{
  "balance_bias": true,
  "init_std_router": 0.0282,
  "norm_eps": 1e-05,
  "rope_fraction": 0.5,
  "attn_scale": 0.17,
  "parallel_block": true,
  "extras": ["capped logits"],
  "init": "normal",
  "init_std_qkv": 0.0534,
  "batch_tokens": 131072,
  "train_tokens": 602900000
}
Below are experts of layer 7 (counted from 0) of a mixture-of-experts language model. Rows are named router (the router's row for the expert), gate (a neuron's input weights, with its number), up (a neuron's input weights, with its number) and show model dimensions 0-191. Each number is 50 + 10 x the weight over its row's rms, rounded and kept within 0 to 99.
Before each expert's rows: a language model's description of what the expert responds to; "comes after" lists some tokens at least twice as common just before its tokens as in all text. This comes from a sample of Wikipedia text that the model never trained on. Tokens count by the router's weight.

# expert 21
What it handles: Line breaks ending table rows or paragraphs, "(" and sentence-opening "The"/"There", plus inner pieces like appro-xi-mately.
comes after: " |", ".", ")", "|", "\"", "^"
router:50 44 25 44 49 38 65 57 48 46 55 31 62 45 80 47 48 34 48 52 64 52 56 35 55 39 45 42 44 52 53 48 59 40 58 52 56 46 40 49 65 41 53 62 64 45 32 60 69 45 53 41 45 49 37 52 44 44 47 55 71 58 55 57 38 46 37 46 53 40 53 53 33 46 42 52 73 44 43 43 39 36 50 54 40 37 54 54 51 46 46 56 67 52 44 59 50 32 67 54 43 43 52 50 45 48 56 45 55 52 51 49 41 50 38 58 42 47 52 58 54 54 54 61 43 58 52 42 30 65 44 35 40 52 50 55 34 43 61 58 47 50 41 41 67 56 47 33 50 61 47 61 30 46 36 63 54 43 55 68 69 72 56 49 56 52 34 61 65 20 48 52 48 53 72 57 56 47 54 63 65 48 27 45 41 46 42 31 49 35 46 52
gate0:49 43 37 51 42 45 57 47 40 61 50 45 56 63 46 54 42 57 55 42 31 35 28 34 46 30 38 61 62 52 42 72 44 60 50 38 55 56 47 50 55 47 53 29 45 48 62 47 36 54 58 41 51 42 56 51 55 44 36 47 49 47 43 45 60 46 50 66 60 28 60 36 53 63 42 39 78 35 53 52 55 58 36 62 68 58 56 54 40 56 51 46 48 54 66 25 35 48 60 60 44 49 37 51 66 50 38 51 64 40 55 45 57 63 57 59 59 58 45 56 38 38 43 43 43 58 51 54 58 42 42 71 48 42 44 39 63 45 64 58 37 64 56 46 51 54 58 36 63 49 39 42 60 53 36 52 40 54 68 55 59 72 53 38 59 31 48 39 52 40 46 43 52 47 50 61 39 57 37 50 38 45 60 77 47 63 64 53 48 45 61 47
up0:54 61 62 47 45 50 71 47 55 58 51 66 37 60 35 51 53 49 43 59 51 58 14 47 68 43 47 66 43 47 36 45 48 60 52 51 39 53 45 59 59 46 25 59 54 49 45 39 47 50 61 52 57 51 20 54 41 45 55 52 62 55 50 49 83 49 55 53 56 54 48 65 41 54 43 57 61 66 42 34 60 60 48 50 46 56 53 44 34 33 43 56 58 53 49 65 54 55 63 42 51 28 42 55 55 45 48 52 57 52 55 58 44 59 49 59 55 45 45 55 39 44 42 56 50 34 74 51 63 55 57 57 65 47 40 55 56 51 52 48 43 62 59 59 45 39 50 74 41 36 37 41 51 54 72 28 62 59 47 36 37 53 55 30 61 49 47 60 51 49 62 55 43 40 66 43 55 43 49 53 62 65 48 38 58 52 54 64 57 39 64 53
gate1:25 49 40 53 61 43 49 52 53 39 62 56 48 57 36 60 61 45 49 63 55 49 44 56 50 51 62 43 71 65 43 38 48 47 43 46 59 54 70 76 46 43 57 58 48 53 46 46 54 44 58 45 55 40 53 60 56 44 61 68 54 58 51 51 34 54 51 48 58 64 38 44 40 36 59 54 60 60 67 47 48 55 45 51 56 66 31 41 58 58 42 56 66 45 41 58 60 37 46 51 40 41 46 34 59 42 42 80 48 59 61 53 52 63 45 45 55 52 55 47 53 50 62 45 50 48 51 49 66 43 57 56 42 51 46 42 44 52 22 55 57 49 48 44 49 59 45 68 51 45 45 42 54 33 60 35 52 44 49 49 48 34 82 56 48 42 28 50 66 42 48 38 51 32 39 38 56 47 78 55 47 41 47 33 62 34 56 43 49 73 60 64
up1:50 68 57 51 58 50 59 53 44 61 48 38 48 41 46 56 45 42 40 42 63 67 32 52 42 55 53 56 56 31 53 57 45 41 54 64 42 66 58 33 54 53 52 55 58 68 42 47 64 53 59 25 55 44 49 63 36 68 45 50 37 50 43 66 55 44 38 36 50 58 54 67 43 39 20 52 54 22 47 46 49 43 49 49 54 39 52 48 37 67 65 34 43 37 62 51 45 61 57 56 62 45 44 57 54 42 68 47 42 45 49 58 51 44 49 66 56 57 44 53 44 52 49 62 33 41 40 40 39 47 28 44 46 34 45 44 51 49 53 51 62 52 60 45 68 69 52 35 62 51 43 58 50 60 64 45 43 56 66 69 59 61 32 45 50 53 53 33 27 50 66 52 41 59 51 54 38 45 46 28 53 47 52 56 45 43 53 43 66 39 55 45
gate2:53 47 56 33 38 56 65 48 55 60 40 62 34 42 31 51 57 63 49 39 56 50 60 43 53 35 40 67 40 59 58 36 46 45 53 74 38 57 51 57 56 36 50 45 40 42 64 38 44 60 39 63 53 30 67 44 51 66 46 51 55 63 45 49 64 53 44 39 38 47 51 60 58 55 58 47 43 34 46 44 52 51 41 66 45 69 32 29 72 28 43 66 44 36 58 47 31 83 48 49 55 56 52 51 39 40 50 50 50 53 55 52 54 40 48 37 44 60 49 49 32 55 51 46 46 49 34 38 47 52 34 41 36 58 58 57 53 63 35 55 60 35 68 54 39 61 68 31 48 40 55 41 62 49 61 58 50 49 52 43 44 67 41 44 35 38 52 51 57 45 64 53 64 50 45 45 48 54 50 60 45 52 52 42 57 52 41 62 60 44 57 42
up2:54 55 56 37 56 45 40 45 41 40 43 41 36 54 48 43 39 29 63 39 46 33 42 43 52 63 49 58 56 43 41 68 62 48 52 35 52 46 61 36 73 62 61 49 45 53 50 63 43 55 31 45 54 62 39 52 54 65 61 64 68 50 39 67 52 30 39 64 45 56 52 48 66 41 53 61 36 51 64 64 65 51 48 44 71 32 57 44 55 53 47 46 30 48 30 57 53 48 62 44 64 53 59 43 49 40 51 54 64 64 66 40 38 51 48 32 72 53 50 61 51 47 54 40 60 45 57 55 50 53 41 50 58 63 52 58 44 36 47 51 63 76 50 38 59 50 39 54 41 54 46 43 47 50 54 53 31 44 59 38 44 42 49 41 28 68 40 43 53 51 52 40 47 59 42 50 62 34 55 57 48 43 58 49 39 57 30 35 65 55 49 58
gate3:54 58 56 46 49 45 68 43 57 49 56 50 39 53 53 56 53 50 60 58 44 29 67 73 31 61 33 34 63 66 51 37 52 33 44 37 64 56 45 44 56 65 50 46 67 46 72 55 42 44 45 59 48 40 59 41 45 55 37 46 53 33 44 54 59 45 66 35 29 47 41 51 40 41 55 45 52 33 62 48 61 51 53 47 37 57 69 31 72 58 59 29 65 54 48 50 52 49 63 62 40 54 55 60 50 44 39 48 56 49 56 37 46 56 47 60 53 61 54 63 54 43 51 60 52 64 54 50 32 48 54 52 55 64 43 60 45 66 45 54 45 53 53 54 58 56 42 54 39 50 52 43 40 48 38 49 72 47 42 58 34 67 77 41 47 32 47 26 56 51 65 59 53 60 42 51 36 57 51 54 55 43 50 54 53 72 54 48 67 51 44 51
up3:51 40 34 62 54 43 42 49 53 39 50 12 49 68 48 49 65 53 66 45 37 76 60 49 56 45 48 54 65 54 59 58 49 57 50 51 50 40 62 55 47 55 54 56 40 55 50 33 74 63 53 53 51 56 35 49 58 53 54 41 59 42 45 57 45 46 53 61 38 51 63 33 41 56 43 57 40 41 32 52 70 55 46 48 58 35 38 62 36 50 44 68 40 51 48 60 53 48 58 64 54 51 42 41 70 40 50 56 40 46 64 66 60 47 55 73 52 50 58 52 63 55 53 45 53 50 51 61 52 47 72 45 77 36 56 47 48 51 70 43 46 49 48 22 39 62 51 66 45 55 44 41 63 41 47 44 44 52 44 51 57 51 27 47 38 50 49 52 61 56 35 60 53 49 47 58 57 54 43 43 60 46 53 30 56 33 32 45 52 42 44 45
gate4:63 35 48 58 32 61 36 42 75 45 34 47 40 48 57 54 42 63 37 56 45 50 36 60 58 38 48 60 37 56 73 59 40 44 55 69 42 49 51 42 42 66 49 52 76 63 51 62 48 50 28 39 57 54 61 54 46 48 58 48 45 50 43 48 69 54 33 53 52 58 51 64 41 50 52 58 43 47 27 55 48 51 35 46 59 44 43 60 49 47 37 43 50 49 69 43 48 53 56 52 41 65 47 33 41 44 64 34 61 53 66 63 49 35 51 54 63 45 56 57 41 57 53 59 42 33 44 32 45 37 43 74 47 44 48 54 45 51 42 64 49 56 29 42 45 60 56 31 56 53 30 49 67 52 64 41 46 60 46 63 52 71 57 46 51 46 49 43 42 61 42 75 43 51 55 30 48 52 40 57 50 57 59 56 48 54 55 54 63 56 48 46
up4:49 61 47 49 41 59 52 56 47 51 25 59 53 50 46 60 42 62 34 45 52 51 38 52 57 39 42 54 29 50 53 34 51 48 50 50 53 49 38 33 51 46 57 54 50 31 58 48 48 38 40 24 64 51 43 66 62 38 43 55 38 52 29 42 55 45 65 65 41 51 53 42 37 54 54 53 50 52 53 55 40 64 36 47 55 44 40 45 43 37 48 48 34 53 76 38 48 52 59 47 44 37 49 40 35 56 62 57 56 33 60 43 49 41 55 47 69 55 43 46 45 48 39 40 39 57 38 44 48 40 40 49 29 54 28 50 64 53 55 60 40 87 39 58 49 46 61 43 41 40 52 44 45 43 61 47 49 60 48 61 64 53 53 59 61 27 46 50 57 58 48 59 58 48 61 40 35 51 52 48 51 53 50 83 59 63 37 42 56 56 36 57

# expert 16
What it handles: Paragraph breaks before headings, list dashes and table pipes at line starts, The, and name beginnings like Ti, Shar, Gul.
comes after: ".", "\n", "=", "\n\n", " that", " B"
router:76 53 47 59 39 30 53 56 69 45 68 48 35 38 47 32 38 55 46 40 47 40 49 58 42 60 66 52 44 45 56 57 54 50 53 50 63 55 55 53 37 59 40 41 47 34 26 55 56 51 60 68 46 22 61 70 39 40 47 53 58 42 33 51 55 48 40 39 45 53 60 19 45 30 40 46 60 47 48 52 55 40 51 51 64 61 39 58 53 51 63 62 45 33 45 65 37 54 52 55 48 50 50 27 43 36 38 51 51 44 58 57 56 66 45 43 37 48 40 58 47 59 58 39 55 50 47 70 64 68 55 55 54 47 55 58 52 41 58 38 53 49 61 56 58 48 60 48 51 55 49 39 47 46 60 66 62 47 55 42 43 47 55 58 72 35 53 57 54 53 57 68 62 60 45 48 48 43 65 72 53 49 46 39 50 49 53 59 29 49 53 55
gate0:59 38 57 56 54 42 53 29 53 53 45 61 57 53 60 44 50 55 51 34 48 46 40 52 48 56 37 65 44 54 58 52 41 44 30 40 37 38 53 62 38 45 57 43 53 56 52 49 58 33 61 41 40 54 64 45 58 40 44 53 56 57 60 60 54 41 44 64 52 66 36 58 63 40 52 52 50 54 34 33 51 39 43 48 57 57 68 44 39 50 64 39 66 51 46 48 60 38 36 46 73 45 60 51 54 58 45 60 58 68 72 53 43 48 40 47 69 55 85 42 52 44 61 47 61 52 39 41 58 40 40 61 59 59 38 49 50 56 53 53 45 38 64 45 48 57 35 53 42 39 66 54 56 48 68 48 42 56 45 53 43 39 32 54 43 50 43 48 59 67 32 62 37 32 45 56 45 37 45 48 58 25 71 54 54 50 38 61 70 58 57 45
up0:53 37 52 44 48 47 51 38 50 47 49 57 49 52 67 42 47 40 57 40 61 40 32 39 46 53 43 34 43 54 46 61 61 42 36 54 47 44 58 51 39 49 61 47 58 41 76 46 61 39 68 52 43 57 48 39 54 43 44 55 47 51 49 42 66 44 73 35 69 69 36 54 52 39 39 56 57 52 42 42 48 53 60 52 59 52 59 43 37 43 52 57 56 59 46 34 46 41 44 45 72 57 52 42 63 54 55 43 48 66 70 55 45 59 39 43 57 59 67 42 48 49 59 41 46 76 39 48 61 59 59 68 55 50 38 42 59 43 42 53 60 40 71 48 37 65 40 49 52 50 62 51 54 83 60 55 45 49 31 55 38 57 43 59 49 76 41 34 61 58 48 32 41 35 60 55 53 39 55 63 56 41 52 60 53 59 35 50 54 60 47 64
gate1:63 40 35 62 38 40 51 53 44 44 53 54 41 60 52 51 47 38 49 56 40 55 48 40 34 31 47 49 40 56 61 53 48 25 46 52 52 45 75 44 43 49 59 45 39 59 62 58 62 54 47 37 53 46 61 44 48 76 58 47 45 57 62 55 53 54 60 40 48 42 60 42 46 57 68 36 63 44 62 47 42 69 61 66 31 55 56 43 50 49 38 34 54 44 51 59 50 39 49 78 34 44 52 42 47 65 65 59 68 52 60 45 46 52 60 59 40 45 48 56 57 44 40 53 39 53 59 61 44 65 49 36 53 42 46 58 41 36 31 49 63 61 73 59 50 46 49 55 49 47 60 56 57 49 66 20 46 62 66 57 53 59 56 61 28 59 44 67 58 49 36 55 53 51 45 54 60 45 39 42 64 63 63 55 45 44 65 53 56 42 45 58
up1:69 58 42 41 43 42 35 60 61 44 53 50 53 49 53 50 52 56 42 54 58 43 56 40 39 40 31 56 60 48 47 54 40 56 39 37 59 55 35 62 48 47 65 45 53 61 42 35 57 62 61 44 81 46 57 62 50 51 48 39 39 51 56 61 51 54 48 63 47 34 74 55 36 62 53 46 44 51 51 28 64 46 64 44 52 55 35 32 43 65 47 57 61 40 49 55 57 53 49 31 47 40 82 56 43 52 41 44 54 51 54 58 49 56 68 48 38 56 43 56 34 61 40 50 45 43 35 39 46 58 50 51 47 46 51 53 63 51 45 52 59 29 58 34 36 47 48 50 48 53 46 58 47 54 36 40 49 49 55 52 82 51 56 57 45 42 58 55 42 46 66 18 44 66 44 47 48 40 41 61 57 71 45 46 51 54 59 48 62 27 63 55
gate2:61 58 78 40 50 41 53 21 47 53 59 43 54 40 49 61 45 42 52 52 59 58 55 71 45 57 55 42 51 48 57 37 53 58 41 34 50 38 47 43 62 66 61 37 47 45 49 49 60 72 48 54 40 67 39 46 50 45 65 38 31 65 37 62 40 50 49 53 55 67 60 71 44 68 68 35 44 59 36 48 42 49 38 62 48 37 51 59 38 35 33 60 62 40 43 54 55 69 50 37 45 49 57 37 59 60 66 36 64 55 56 49 27 47 51 49 56 67 52 55 38 39 65 48 43 62 39 50 51 56 54 39 51 62 45 41 44 53 59 54 35 47 59 62 66 38 49 48 50 53 39 53 56 51 51 55 62 67 49 49 63 39 46 45 39 61 58 39 40 53 38 48 57 69 60 42 49 57 45 61 36 38 57 46 54 53 49 51 62 51 43 40
up2:52 56 29 56 53 39 46 41 57 29 50 49 56 61 54 41 63 39 52 46 34 47 59 32 57 52 60 45 51 50 50 50 37 52 51 64 60 62 40 45 40 40 53 54 45 57 45 46 50 56 42 52 56 53 69 69 51 39 47 48 75 42 64 48 52 63 54 27 39 52 48 58 62 47 34 55 42 56 58 68 48 57 43 42 34 62 50 60 57 65 60 57 40 57 51 51 51 34 47 60 64 32 58 52 72 47 50 54 43 61 53 51 61 57 55 49 28 33 59 55 49 37 34 46 71 46 56 61 43 47 66 58 60 28 62 48 49 37 40 50 60 61 58 35 45 50 59 51 37 49 54 44 45 41 59 45 43 58 56 57 47 58 47 52 49 60 60 43 58 54 56 66 50 51 45 52 58 22 51 35 52 78 29 73 51 41 41 64 40 50 47 61
gate3:40 62 58 53 46 58 44 46 39 81 54 37 44 49 51 45 48 57 46 48 61 38 55 46 44 59 42 69 47 51 35 65 43 54 57 46 60 52 37 45 50 33 55 72 58 57 52 54 60 46 35 47 29 34 54 51 37 59 56 35 42 51 45 64 36 36 48 45 49 54 61 53 44 54 43 39 43 50 40 62 38 40 50 54 44 55 40 55 51 46 49 41 59 59 49 41 50 63 49 51 40 56 42 12 59 36 49 48 41 48 59 54 41 60 61 58 58 61 39 56 38 64 51 63 53 56 29 53 45 40 51 58 50 50 43 36 62 50 36 41 47 49 64 36 44 57 49 52 47 47 32 36 60 48 56 49 70 63 50 49 39 64 59 39 52 70 55 40 25 49 61 23 40 53 57 61 42 49 63 53 34 39 59 36 51 42 61 45 47 69 45 63
up3:44 59 55 66 48 35 34 51 44 58 48 41 45 54 51 53 45 67 60 57 65 60 48 60 47 46 51 35 58 57 39 53 63 40 39 58 61 51 49 45 58 36 48 82 44 65 46 53 52 48 38 55 52 54 54 61 33 48 55 44 50 50 30 77 31 44 44 32 35 35 51 48 50 50 53 55 72 53 61 50 64 49 47 53 55 39 57 44 36 45 38 40 59 59 56 55 39 61 77 52 60 43 71 42 47 33 31 45 36 44 57 44 67 55 62 49 54 47 33 68 52 62 54 52 49 53 55 58 30 44 33 51 53 55 30 53 50 54 41 46 54 51 47 39 58 68 57 42 39 37 47 52 62 47 54 48 69 38 60 42 50 60 49 35 53 65 49 62 39 58 47 42 37 47 50 64 48 49 48 53 42 34 38 33 51 42 39 36 53 48 44 50
gate4:40 40 51 46 40 48 56 48 52 51 60 49 64 65 58 38 45 41 43 40 56 49 62 48 29 48 65 57 56 50 41 47 57 60 55 48 51 43 73 56 55 52 46 52 43 43 49 57 44 61 49 44 55 41 39 52 53 77 50 31 57 53 49 46 57 44 54 39 55 60 58 48 46 59 53 55 58 55 48 40 54 55 60 37 64 55 50 53 55 44 65 33 47 50 36 52 69 37 58 58 36 38 44 29 61 46 46 55 32 33 47 59 44 48 40 53 44 62 46 78 67 47 64 48 42 39 72 36 56 53 53 75 52 65 45 53 51 31 34 59 52 37 53 50 51 54 52 57 48 46 52 45 46 54 39 34 65 67 48 42 53 49 56 50 65 79 42 59 42 63 49 49 44 46 47 51 48 54 30 51 41 34 81 54 45 42 44 70 73 44 47 46
up4:52 58 51 41 56 47 57 78 58 42 47 70 30 60 41 43 52 45 65 63 53 53 42 52 62 39 52 62 54 49 37 40 46 60 63 40 40 56 46 38 45 48 53 57 55 38 62 37 56 37 54 42 58 57 60 53 59 53 56 63 37 52 44 65 59 52 37 58 47 61 38 45 47 39 38 47 42 57 37 63 37 39 45 53 42 55 52 27 72 32 47 40 39 51 37 42 43 40 48 48 58 57 56 41 34 72 43 68 61 49 58 57 59 63 55 47 57 60 44 35 45 48 52 26 51 31 39 37 58 40 42 63 40 59 59 51 46 53 61 56 62 54 23 61 56 54 48 57 54 62 69 50 42 53 59 61 47 60 64 35 48 56 40 51 57 67 47 53 61 56 65 41 74 45 62 52 38 55 53 51 39 60 52 48 58 54 48 56 48 61 61 68

# expert 23
What it handles: Determiners and possessives the, its, his, their, each, these, plus heading equals signs and dashes before infobox fields like Origin.
comes after: "=", " of", " on", " for", "'", " at"
router:29 55 58 49 61 59 49 55 49 54 41 45 60 40 51 40 58 38 49 52 34 41 55 34 40 36 53 62 49 48 48 40 55 36 52 43 54 61 50 55 67 54 55 47 50 34 33 42 58 42 54 49 60 29 41 60 59 48 70 55 78 56 47 41 54 42 47 43 45 48 50 41 29 59 54 39 56 36 48 50 41 55 50 61 65 52 60 49 46 51 63 58 67 73 36 52 44 23 61 40 34 53 57 48 52 44 52 42 44 46 41 43 34 54 37 43 41 51 53 61 61 72 58 70 29 56 42 50 55 50 45 51 35 47 47 51 41 58 48 64 57 53 66 32 35 56 44 58 39 45 49 45 61 38 59 57 46 57 50 54 34 52 33 44 32 63 50 44 37 66 55 58 33 49 45 44 67 57 48 41 65 58 50 70 53 65 51 56 40 34 62 51
gate0:50 56 48 28 53 50 49 45 56 44 47 54 47 55 45 53 45 66 38 65 64 53 47 52 49 41 62 42 43 54 61 51 53 52 62 47 63 56 30 44 50 51 47 45 61 35 55 65 45 42 29 58 63 63 68 64 64 59 53 45 47 39 39 54 38 39 49 56 58 47 69 55 41 35 68 68 48 67 54 50 48 46 68 50 54 63 27 49 17 42 31 61 55 69 71 59 48 58 50 51 52 44 39 60 36 63 37 60 42 45 48 52 57 59 37 56 42 60 70 36 70 55 47 42 46 66 49 59 56 59 35 52 39 46 50 56 56 57 41 50 47 53 54 54 44 39 53 52 41 55 64 58 59 64 46 60 54 37 56 27 68 50 59 54 73 41 62 56 39 57 52 63 55 46 55 51 59 58 64 46 33 52 47 52 45 53 37 54 47 46 43 50
up0:53 55 60 43 47 29 45 43 68 49 62 52 32 41 53 50 38 51 43 46 54 42 52 46 61 52 49 35 37 56 59 49 50 77 53 47 48 55 48 55 54 39 42 25 60 45 50 58 46 60 40 56 40 52 49 47 60 60 67 60 38 53 38 44 31 69 54 52 64 53 60 36 48 43 46 60 59 83 53 42 45 54 51 63 60 58 65 52 36 33 37 64 65 49 50 75 53 69 45 59 39 41 43 55 33 51 58 64 44 61 46 47 64 50 45 54 55 44 55 37 64 69 68 54 51 56 38 44 44 59 47 53 51 52 54 55 48 66 53 38 44 32 60 53 57 44 56 56 33 49 46 59 37 52 39 69 40 41 44 45 73 65 40 35 53 56 53 63 63 67 44 48 58 42 49 47 47 66 48 52 60 56 41 39 57 47 58 42 42 41 43 62
gate1:44 33 33 39 51 59 49 51 47 29 48 23 44 46 39 56 53 58 31 45 58 43 35 57 67 47 51 27 54 40 48 38 55 60 56 50 48 62 43 57 44 43 34 46 55 41 56 56 50 58 50 33 42 49 45 65 61 70 59 32 55 67 24 53 41 37 59 39 26 53 58 63 53 32 58 45 46 39 66 51 41 65 60 49 60 50 54 42 36 50 45 28 57 57 58 55 58 55 30 59 40 37 46 37 46 55 49 48 53 57 63 37 49 48 53 55 62 45 37 57 28 52 54 45 44 38 50 42 40 38 40 48 55 51 53 60 47 51 55 61 55 36 43 40 56 55 42 57 71 39 59 56 38 48 46 66 61 49 52 58 55 45 44 46 63 38 26 56 53 54 54 57 43 56 49 52 59 61 69 56 52 49 49 48 45 55 70 58 49 70 58 56
up1:42 56 42 59 35 55 48 58 56 48 54 69 55 37 63 45 50 35 52 49 37 48 43 41 51 56 63 55 40 52 42 58 50 59 34 53 63 49 65 49 52 54 31 45 42 60 28 41 36 34 52 68 57 63 47 33 48 30 42 47 41 52 51 46 53 54 48 63 50 46 62 51 57 48 44 48 47 61 50 52 50 56 67 64 36 72 52 58 64 51 49 57 61 42 46 59 57 45 45 48 64 60 45 54 53 45 35 54 40 36 33 52 53 56 66 48 39 47 54 39 63 59 52 63 51 52 44 52 42 63 64 47 53 45 52 43 60 47 54 37 47 54 36 57 25 48 69 63 39 73 80 62 55 58 45 40 50 45 48 52 35 63 58 44 63 75 32 43 30 54 56 30 77 41 54 53 54 43 55 43 63 46 45 48 44 53 43 46 44 66 42 55
gate2:63 44 57 41 45 38 45 37 50 59 54 43 47 55 58 54 36 50 43 48 37 50 33 60 78 42 46 53 47 37 53 45 66 53 30 36 41 53 38 60 33 43 46 33 58 38 55 57 59 57 59 35 41 62 51 40 36 41 62 53 55 39 59 57 50 34 49 44 68 49 49 55 33 51 52 49 44 53 60 71 61 33 66 43 50 44 50 58 34 54 43 57 53 39 51 51 40 53 50 46 54 66 37 49 64 34 56 67 40 62 48 61 48 56 57 59 63 33 55 45 46 52 48 47 47 61 47 39 58 33 50 57 45 31 66 46 53 52 65 65 51 51 46 54 65 44 47 48 34 61 50 65 36 39 49 65 39 49 59 45 54 36 76 49 38 51 49 20 42 62 49 44 57 50 48 58 36 34 49 57 47 48 51 54 54 37 34 40 44 36 37 62
up2:67 44 44 49 49 35 59 63 49 58 67 49 50 56 46 44 32 46 41 58 59 65 55 53 60 54 63 46 44 55 65 45 57 56 47 47 58 58 40 48 44 49 61 41 48 47 50 69 51 62 45 55 65 44 47 43 51 31 60 54 67 55 40 52 34 47 46 42 60 37 39 58 35 51 54 38 53 51 44 59 42 24 60 45 43 44 49 56 31 58 45 44 49 61 41 50 69 44 38 42 34 46 40 71 49 45 49 53 53 49 54 57 48 61 56 69 86 41 43 52 49 51 62 55 55 52 45 50 51 28 36 56 47 27 29 44 55 68 62 57 42 48 26 50 52 54 74 58 48 53 27 56 44 56 47 50 48 58 78 36 47 45 52 61 63 50 43 59 41 48 42 55 54 45 44 42 34 46 50 50 46 31 46 56 51 46 39 40 58 37 43 69
gate3:61 51 42 24 39 45 52 50 55 52 35 59 59 41 59 33 40 42 71 57 53 46 37 57 38 28 57 41 63 54 42 68 38 56 53 36 41 53 41 45 43 45 60 56 69 49 47 43 49 51 59 58 53 58 43 46 38 31 47 35 59 51 53 43 60 40 51 53 59 71 36 55 65 41 44 48 46 56 69 36 44 29 50 57 73 43 52 36 55 43 55 41 62 52 49 38 60 62 60 70 57 50 76 59 46 57 48 42 64 32 71 52 58 43 41 41 45 56 54 52 56 57 51 54 41 54 58 40 37 50 56 72 59 52 44 35 69 56 37 44 46 43 53 34 56 46 55 39 63 46 50 56 49 44 52 41 49 42 37 44 51 55 55 40 25 37 59 52 36 55 64 53 57 37 42 57 49 41 51 48 52 56 55 28 58 50 49 40 63 57 39 55
up3:63 39 68 75 58 36 55 55 42 44 51 63 49 71 41 51 67 46 42 42 37 56 49 52 67 53 53 43 43 51 50 48 53 37 63 71 46 35 58 45 67 44 45 43 50 49 50 59 58 57 34 37 40 59 46 67 58 40 44 55 51 34 48 41 52 44 43 57 51 40 46 27 49 45 49 41 40 54 44 62 53 68 56 49 50 63 52 54 52 47 43 49 52 38 50 59 32 37 51 62 54 55 61 53 63 43 51 56 46 56 41 51 66 61 60 55 34 44 64 30 40 59 60 35 68 52 52 60 58 43 46 53 61 65 56 67 37 34 61 48 43 58 52 47 52 60 48 54 37 48 53 38 50 58 46 57 56 26 46 65 48 28 46 63 71 30 51 52 46 57 48 41 32 53 68 38 47 34 68 44 48 59 50 51 56 41 44 65 47 69 64 40
gate4:46 52 60 59 68 48 41 29 27 42 36 45 62 48 55 53 46 59 36 37 57 59 60 41 35 46 59 57 64 56 43 58 46 45 38 66 44 60 65 57 44 32 46 58 56 64 55 67 48 50 47 54 52 42 53 50 38 54 49 52 56 51 73 46 57 63 46 54 59 52 70 57 65 49 29 44 62 49 48 60 67 34 53 43 46 56 54 57 54 33 65 28 63 51 61 58 42 51 35 49 39 47 26 47 66 39 50 61 57 53 39 47 53 47 40 55 54 73 43 25 48 49 53 43 55 34 48 40 43 53 46 47 32 43 36 56 43 36 66 25 53 45 19 38 57 46 50 56 56 42 44 34 55 48 59 40 70 59 43 49 40 60 50 50 53 62 56 43 63 44 56 49 45 48 46 43 40 57 45 49 44 41 36 47 55 47 54 39 47 51 45 43
up4:49 38 53 43 49 54 60 38 39 39 56 67 57 59 55 38 39 54 38 38 63 46 20 41 36 40 57 53 52 53 51 53 41 57 38 83 43 63 64 38 56 49 58 55 56 61 55 66 62 52 35 60 48 66 58 55 31 47 49 55 56 59 72 44 47 59 45 34 55 57 38 59 46 61 38 42 50 33 34 54 51 55 61 51 56 61 47 74 47 46 53 37 57 54 59 60 42 55 49 35 47 53 43 35 58 38 52 48 47 50 46 38 56 45 45 57 40 83 47 38 49 48 38 41 53 53 50 45 53 46 70 53 42 30 62 49 55 54 62 46 61 50 36 56 45 58 54 57 39 64 45 39 42 41 60 47 55 59 63 50 33 60 28 46 43 54 56 59 33 41 43 43 54 35 38 39 64 40 58 59 43 44 30 57 40 46 52 47 54 51 43 52